Below are experts of layer 3 (counted from 0) of a mixture-of-experts language model. Rows are named router (the router's row for the expert), down (a neuron's output weights, with its number) and show model dimensions 64-127. Each number is 50 + 12 x the weight over its row's rms, rounded and kept within 0 to 99.
After each expert's rows: a language model's description of what the expert responds to. This comes from a sample of Wikipedia text that the model never trained on.

# expert 30
router:60 24 67 51 49 56 62 39 60 35 57 68 52 59 51 36 36 38 56 54 52 46 60 40 37 47 50 52 49 41 57 56 59 53 58 49 35 62 57 69 25 63 40 21 51 42 39 60 76 52 31 55 53 66 61 46 65 61 29 61 49 44 54 58
down0:51 61 63 55 47 40 66 68 54 46 43 23 60 78 61 37 41 48 67 51 50 56 41 64 47 46 37 50 57 59 55 56 63 53 44 51 60 42 20 49 24 45 40 60 63 47 57 38 50 62 73 56 44 48 52 49 50 48 57 58 53 45 51 74
down1:34 71 63 46 42 25 56 57 34 47 44 57 53 44 47 56 51 58 56 40 38 60 72 43 65 41 66 49 45 73 55 47 54 53 32 57 51 42 59 46 58 29 51 60 53 51 53 39 44 48 44 28 24 46 52 57 51 32 48 47 78 46 49 53
down2:70 39 47 59 53 65 30 61 56 39 47 53 43 46 47 50 47 61 40 59 50 45 50 62 55 45 40 50 56 57 54 43 58 56 43 46 49 54 38 34 26 75 44 59 52 66 48 39 76 45 29 70 53 31 51 42 50 54 66 50 53 37 31 63
It responds to: Table and list separators. Pipes, dashes, colons and inner name letters in results tables and unit lists, such as | in prize-money tables, Fabric-i-us, 13:01.51.

# expert 11
router:47 45 52 54 51 29 49 51 36 52 83 39 45 46 78 38 44 54 39 43 54 64 76 50 57 37 51 24 64 54 32 47 47 55 65 60 70 49 57 66 45 55 46 56 41 31 39 56 36 50 45 58 52 62 60 73 62 39 38 59 52 58 57 55
down0:56 53 54 30 48 65 48 69 42 40 37 29 53 56 59 37 46 54 34 53 40 46 66 54 71 45 49 62 62 35 59 44 46 55 49 39 66 48 51 58 45 50 34 57 62 52 40 51 36 42 53 26 53 48 35 45 44 54 55 61 63 52 43 63
down1:57 43 46 50 61 54 42 78 59 60 57 54 48 57 55 54 57 40 42 40 59 45 65 50 39 65 62 50 68 47 38 49 48 32 47 55 61 27 48 42 31 41 23 45 55 57 48 60 43 66 45 61 66 66 53 51 45 70 49 40 45 40 68 59
down2:41 47 73 37 61 49 47 53 48 39 48 53 64 49 37 46 60 45 62 40 76 46 55 35 27 49 58 40 44 50 55 65 44 40 32 40 48 55 40 46 47 47 39 66 61 43 55 57 46 43 55 52 55 40 75 57 51 51 28 51 34 36 48 14
It responds to: US sports schedule names. Name pieces and results in US college sports schedule tables, such as Aub'urn', Ford'ham', W/L, and player surnames.

# expert 25
router:62 28 62 44 46 54 54 40 59 42 55 70 48 61 48 39 37 50 55 59 55 48 52 43 50 29 46 55 38 46 60 56 68 56 54 50 37 59 57 66 28 69 50 27 52 44 47 81 70 54 21 52 42 65 54 48 51 59 37 60 46 41 56 55
down0:38 62 42 59 57 67 48 47 37 51 20 75 51 37 50 61 42 50 55 38 64 53 39 36 55 59 61 48 41 73 58 48 51 45 35 44 47 48 52 57 44 64 54 46 50 63 67 55 58 37 62 57 58 43 46 35 67 42 38 56 59 43 59 22
down1:40 57 46 41 44 59 36 23 41 50 60 62 68 42 54 41 52 60 39 20 51 35 59 28 57 58 33 64 51 57 52 49 48 46 37 62 53 67 58 67 43 64 37 64 55 59 59 52 68 62 46 55 50 51 45 61 44 55 33 46 46 25 18 62
down2:55 42 40 39 45 41 63 46 59 73 40 48 56 57 37 38 52 54 39 53 57 74 41 47 54 61 21 40 50 53 66 37 47 61 45 57 57 65 67 60 55 45 66 52 72 48 55 56 61 52 59 56 50 44 34 76 54 39 50 48 66 35 25 56
It responds to: Scattered word endings. Mixed cases: vote-share decimals like 65.06 in tables, word-final pieces such as wra-th and my-th, and of after nouns.

# expert 46
router:70 50 49 58 46 57 60 49 20 35 51 59 59 44 34 69 34 57 37 57 39 54 23 60 50 54 50 56 62 60 33 51 37 51 31 44 67 64 38 47 65 49 54 52 41 63 40 44 62 57 63 54 42 62 33 52 37 30 53 29 65 49 60 54
down0:35 54 57 56 41 26 32 37 46 32 64 41 51 55 31 32 78 44 69 58 33 40 49 51 47 35 31 62 55 56 52 51 41 46 50 59 45 42 64 48 53 53 63 31 52 48 33 75 72 60 56 42 50 52 25 33 59 59 36 54 49 70 34 53
down1:56 41 55 65 37 38 62 53 49 39 55 52 55 48 39 59 57 35 47 58 72 71 47 12 62 49 53 60 44 38 54 39 51 63 69 59 54 62 28 48 41 49 57 51 52 47 66 34 51 50 54 61 48 62 39 43 52 43 41 59 15 48 54 48
down2:46 56 52 44 47 46 58 50 58 37 47 55 86 57 53 42 56 58 45 56 53 72 57 47 52 58 68 49 38 50 38 44 48 59 51 45 45 41 56 38 49 40 34 73 38 56 55 55 41 48 44 63 39 64 52 60 61 58 49 64 56 62 56 41
It responds to: Infobox field labels. Field names at line start in bulleted infoboxes, such as Phylum, Kingdom, Subfamily, Directed by, Died, Area, Compression ratio.

# expert 29
router:63 44 47 54 30 26 63 41 60 44 49 49 61 27 38 24 54 46 53 48 23 62 33 54 24 67 42 53 40 52 55 36 68 38 44 43 52 64 58 50 70 55 60 60 52 41 63 61 41 63 58 58 68 42 56 33 35 38 44 56 60 40 58 58
down0:49 35 35 66 22 46 42 43 34 56 34 45 39 46 64 42 65 47 32 53 64 61 52 68 37 45 46 54 40 43 42 57 55 67 67 60 45 44 39 45 37 42 43 46 34 36 51 69 61 64 43 47 52 50 49 40 48 64 57 52 49 40 72 52
down1:64 48 41 58 52 60 37 46 42 38 60 53 54 65 65 34 67 53 46 36 63 41 68 64 41 36 35 37 69 32 48 58 66 64 49 65 49 48 41 64 47 51 48 39 60 63 45 44 29 38 38 61 47 50 61 33 69 55 54 55 56 46 41 28
down2:67 54 44 54 50 56 42 37 51 23 52 51 63 44 52 59 58 57 45 54 49 43 61 83 59 49 49 36 39 33 72 54 54 44 44 50 64 64 33 37 39 26 50 43 58 35 56 32 36 42 57 45 36 47 63 55 56 40 45 32 42 39 59 55
It responds to: South Asian names. Word pieces of South Asian personal and party names, often in Indian film song credits or election tables, such as Sh, Raj, Bh.

# expert 14
router:38 55 51 70 62 42 46 50 22 47 65 53 35 71 62 56 59 59 52 39 36 72 73 69 43 46 62 41 53 43 34 54 63 24 38 40 58 61 47 53 46 44 59 50 49 67 57 53 34 44 72 30 55 30 41 63 53 54 67 36 52 56 47 42
down0:73 58 50 76 57 37 31 34 64 51 66 41 52 32 75 65 60 66 46 39 59 63 55 87 41 61 34 25 42 33 60 67 36 32 61 44 54 41 48 35 58 46 51 64 48 61 59 48 41 41 53 47 54 63 68 65 43 40 65 59 33 63 30 57
down1:37 39 48 41 41 41 54 70 45 48 45 72 49 46 61 39 34 49 46 57 29 80 42 60 36 49 58 46 43 53 54 44 57 59 59 32 45 35 57 59 63 47 33 64 75 40 52 28 39 50 37 36 56 39 42 61 27 67 56 47 72 52 45 40
down2:48 59 42 63 32 54 48 71 34 30 68 47 49 69 70 31 66 71 50 55 52 53 78 49 58 45 60 47 52 70 53 53 53 57 61 51 48 73 51 56 66 25 71 80 29 58 51 67 62 83 54 51 40 37 50 39 53 41 43 49 52 68 33 50
It responds to: Sports table names. Starts of club and place names and +/− signs inside football league and squad tables, e.g. Sand(efjord), Ur(ædd), Mar(ibor), 1+2.

# expert 43
router:72 27 45 38 50 66 30 45 53 41 66 70 33 23 58 47 42 39 52 40 64 54 55 36 19 49 30 55 38 80 44 45 52 47 63 43 38 33 43 64 35 47 45 48 57 46 51 42 54 52 44 43 30 69 49 59 45 36 48 53 33 58 38 68
down0:52 32 54 38 43 70 50 58 32 36 55 56 47 33 32 63 70 20 44 60 28 60 56 59 49 33 55 52 59 43 56 55 77 63 35 18 83 32 42 66 57 21 52 69 36 34 60 49 44 44 39 43 40 41 54 49 35 54 46 35 44 54 36 45
down1:48 57 57 60 32 62 57 45 53 65 41 44 65 47 65 54 33 50 61 53 73 60 62 55 67 65 58 59 41 43 79 60 51 33 61 54 50 41 55 49 45 68 72 75 62 46 70 74 61 37 44 34 72 64 62 51 47 51 60 34 67 65 38 55
down2:41 56 65 52 47 45 47 29 29 59 56 35 61 61 65 37 52 27 74 37 43 49 57 57 62 64 71 72 46 65 47 44 41 41 48 41 40 51 43 45 43 59 40 46 47 58 55 40 60 42 81 44 53 49 60 34 52 48 35 47 62 51 44 78
It responds to: Quantifiers and determiners. Quantifying adjectives and determiners before a noun, such as other, every, each, several, various, many, often after at or on.

# expert 9
router:48 27 62 47 52 55 50 42 60 33 54 65 45 52 52 34 29 43 60 55 59 53 56 36 25 24 52 53 34 49 54 58 67 56 53 36 44 65 52 52 29 72 36 31 51 47 47 74 62 54 27 37 40 66 51 41 68 63 28 61 41 39 47 56
down0:54 32 46 45 53 50 45 59 42 43 61 58 39 49 45 29 61 39 29 38 51 72 59 44 65 56 43 54 65 48 41 43 57 26 61 49 47 61 38 40 53 46 37 67 48 55 63 19 24 60 42 69 43 45 66 53 38 60 61 62 44 55 35 34
down1:35 50 47 31 81 37 55 30 72 46 64 46 43 55 41 46 32 43 41 53 44 40 41 53 49 40 53 49 56 63 40 72 70 42 53 36 39 52 54 43 40 57 53 68 39 58 49 44 41 58 49 54 57 61 15 37 48 28 78 48 39 51 58 51
down2:47 67 54 32 26 64 25 69 54 54 41 59 65 67 61 56 58 48 53 51 33 54 36 37 53 57 49 27 45 66 45 51 47 28 35 55 47 51 62 49 50 43 45 56 56 65 59 55 50 47 41 56 38 42 49 56 42 51 61 40 36 54 37 42
It responds to: Place names, score digits. Country, state and city names after New or South (York, Illinois, Korea), plus tennis set-score digits and table-cell bars.

# expert 62
router:65 57 50 63 41 62 51 50 43 53 51 57 55 40 55 39 15 32 53 69 65 39 55 58 37 50 31 51 54 51 44 41 61 65 56 54 70 75 51 50 54 35 40 42 42 57 50 56 54 54 43 58 45 49 57 58 40 61 41 39 65 64 38 51
down0:53 47 48 65 39 68 75 30 36 63 47 43 28 52 32 45 41 67 64 61 32 55 73 43 45 63 39 64 44 39 43 37 31 73 40 46 65 57 45 33 59 60 60 57 54 46 71 29 42 34 43 50 76 51 38 59 63 73 50 40 63 45 48 42
down1:60 74 50 33 47 61 74 18 56 54 60 41 36 32 38 60 52 45 44 53 37 46 43 30 47 33 37 44 61 47 44 46 62 30 43 54 59 33 47 39 58 65 53 33 65 37 61 32 55 43 39 61 59 60 48 30 47 47 61 53 58 40 53 48
down2:48 43 27 62 48 35 28 32 46 57 56 58 55 42 58 64 60 59 43 62 52 35 68 75 27 52 58 77 28 50 58 43 38 71 39 58 62 39 60 61 58 60 50 61 48 50 38 46 76 65 47 69 53 48 49 53 67 53 44 17 50 38 47 27
It responds to: Infobox field labels. Field labels starting infobox list lines, especially Country: after a dash, also People, Position, Turnout, and words like after or in.

# expert 0
router:65 37 62 43 44 44 36 59 62 45 58 70 40 64 48 45 28 31 39 52 71 63 34 34 46 41 56 53 43 48 51 35 40 55 48 48 40 61 33 63 42 52 47 48 49 37 37 63 69 43 43 63 60 39 42 29 59 71 48 41 73 50 75 55
down0:42 41 71 46 54 55 27 41 61 42 49 31 61 57 38 54 45 54 47 50 57 53 38 37 50 34 64 58 66 43 68 69 45 33 45 46 26 58 75 54 37 63 61 32 42 28 70 65 52 46 48 32 42 38 55 68 44 56 67 64 52 33 54 52
down1:53 36 36 42 40 56 37 39 47 53 60 54 46 49 56 61 56 68 32 39 39 58 32 37 60 47 53 33 53 35 39 44 48 22 68 60 53 46 13 44 53 56 28 52 58 56 74 43 59 40 55 64 65 66 29 51 54 33 69 41 62 47 39 47
down2:57 38 61 64 55 28 53 37 41 72 43 33 71 44 50 55 72 39 54 68 63 40 56 55 59 37 55 50 49 53 47 50 45 38 59 47 41 32 49 37 66 41 40 38 58 49 49 53 34 39 68 52 38 60 34 67 47 67 44 49 67 43 53 26
It responds to: Name endings in lists. Final pieces of species, personal and title names in dash-led lists, before an author citation or parenthesis, such as cedesti-ella, bab-ai, Kellogg).

# expert 35
router:57 34 61 52 53 50 51 49 63 40 48 65 57 64 46 39 37 48 47 56 55 45 50 42 45 40 53 59 46 37 61 58 61 56 59 47 33 67 50 65 31 61 34 29 54 37 47 72 58 55 31 47 44 71 62 56 59 55 40 55 51 38 62 45
down0:11 45 60 51 49 51 57 55 39 62 61 55 56 62 63 46 59 51 57 52 43 77 33 49 62 55 65 60 55 66 51 55 52 51 46 62 49 53 55 31 48 59 50 32 51 42 63 59 55 42 72 51 56 57 35 51 50 87 47 49 27 37 44 36
down1:36 51 68 68 37 55 61 56 52 43 25 37 67 40 45 50 56 34 69 64 68 56 46 57 27 48 34 74 38 52 71 53 69 58 41 60 39 44 55 57 49 46 39 51 63 35 28 52 61 56 43 69 67 52 44 36 60 47 36 45 44 51 44 49
down2:56 52 47 52 45 44 57 35 67 29 50 49 70 43 49 59 73 51 31 50 72 54 67 40 67 31 50 71 57 45 60 44 47 52 47 58 69 48 66 30 47 60 26 44 53 35 44 65 47 34 27 32 40 34 58 41 52 41 53 67 59 66 62 56
It responds to: Table pipes and foreign pieces. Table pipe separators, mid-coordinate digits, and odd non-English pieces like ç, ş, oy in European-name lists and tables.

# expert 48
router:59 26 64 50 49 52 55 49 62 41 57 67 52 56 49 33 40 42 52 59 52 49 57 39 50 45 52 46 37 48 54 56 61 56 48 49 31 61 54 68 24 52 46 19 50 38 38 62 63 55 32 48 50 71 58 52 71 60 38 61 41 40 57 54
down0:51 55 34 44 55 47 52 50 46 50 35 55 49 62 31 52 30 33 64 42 57 36 54 44 59 55 41 49 43 43 33 63 74 35 23 63 49 57 38 35 53 61 53 43 38 41 47 42 54 61 42 64 45 58 39 46 49 44 65 47 58 63 31 35
down1:55 22 49 58 33 37 48 73 61 25 55 63 47 42 48 30 62 56 46 37 58 40 44 35 34 80 24 50 30 48 29 62 53 57 52 23 53 48 64 49 62 53 56 63 54 52 30 65 48 27 49 42 57 37 58 50 70 20 46 52 34 47 62 43
down2:46 46 53 41 36 65 45 62 39 49 39 50 56 43 56 66 30 64 31 25 52 51 46 47 54 89 67 63 71 47 42 62 58 50 73 48 55 72 48 61 54 44 48 48 40 50 56 30 28 54 17 46 53 52 56 43 45 57 61 42 42 30 47 41
It responds to: Name pieces, election tables. Pipes and numbers in vote and filmography tables, plus inner fragments of proper names, such as Virg-in, Ch-oc-taw, Amaz-on, DioGu-ardi.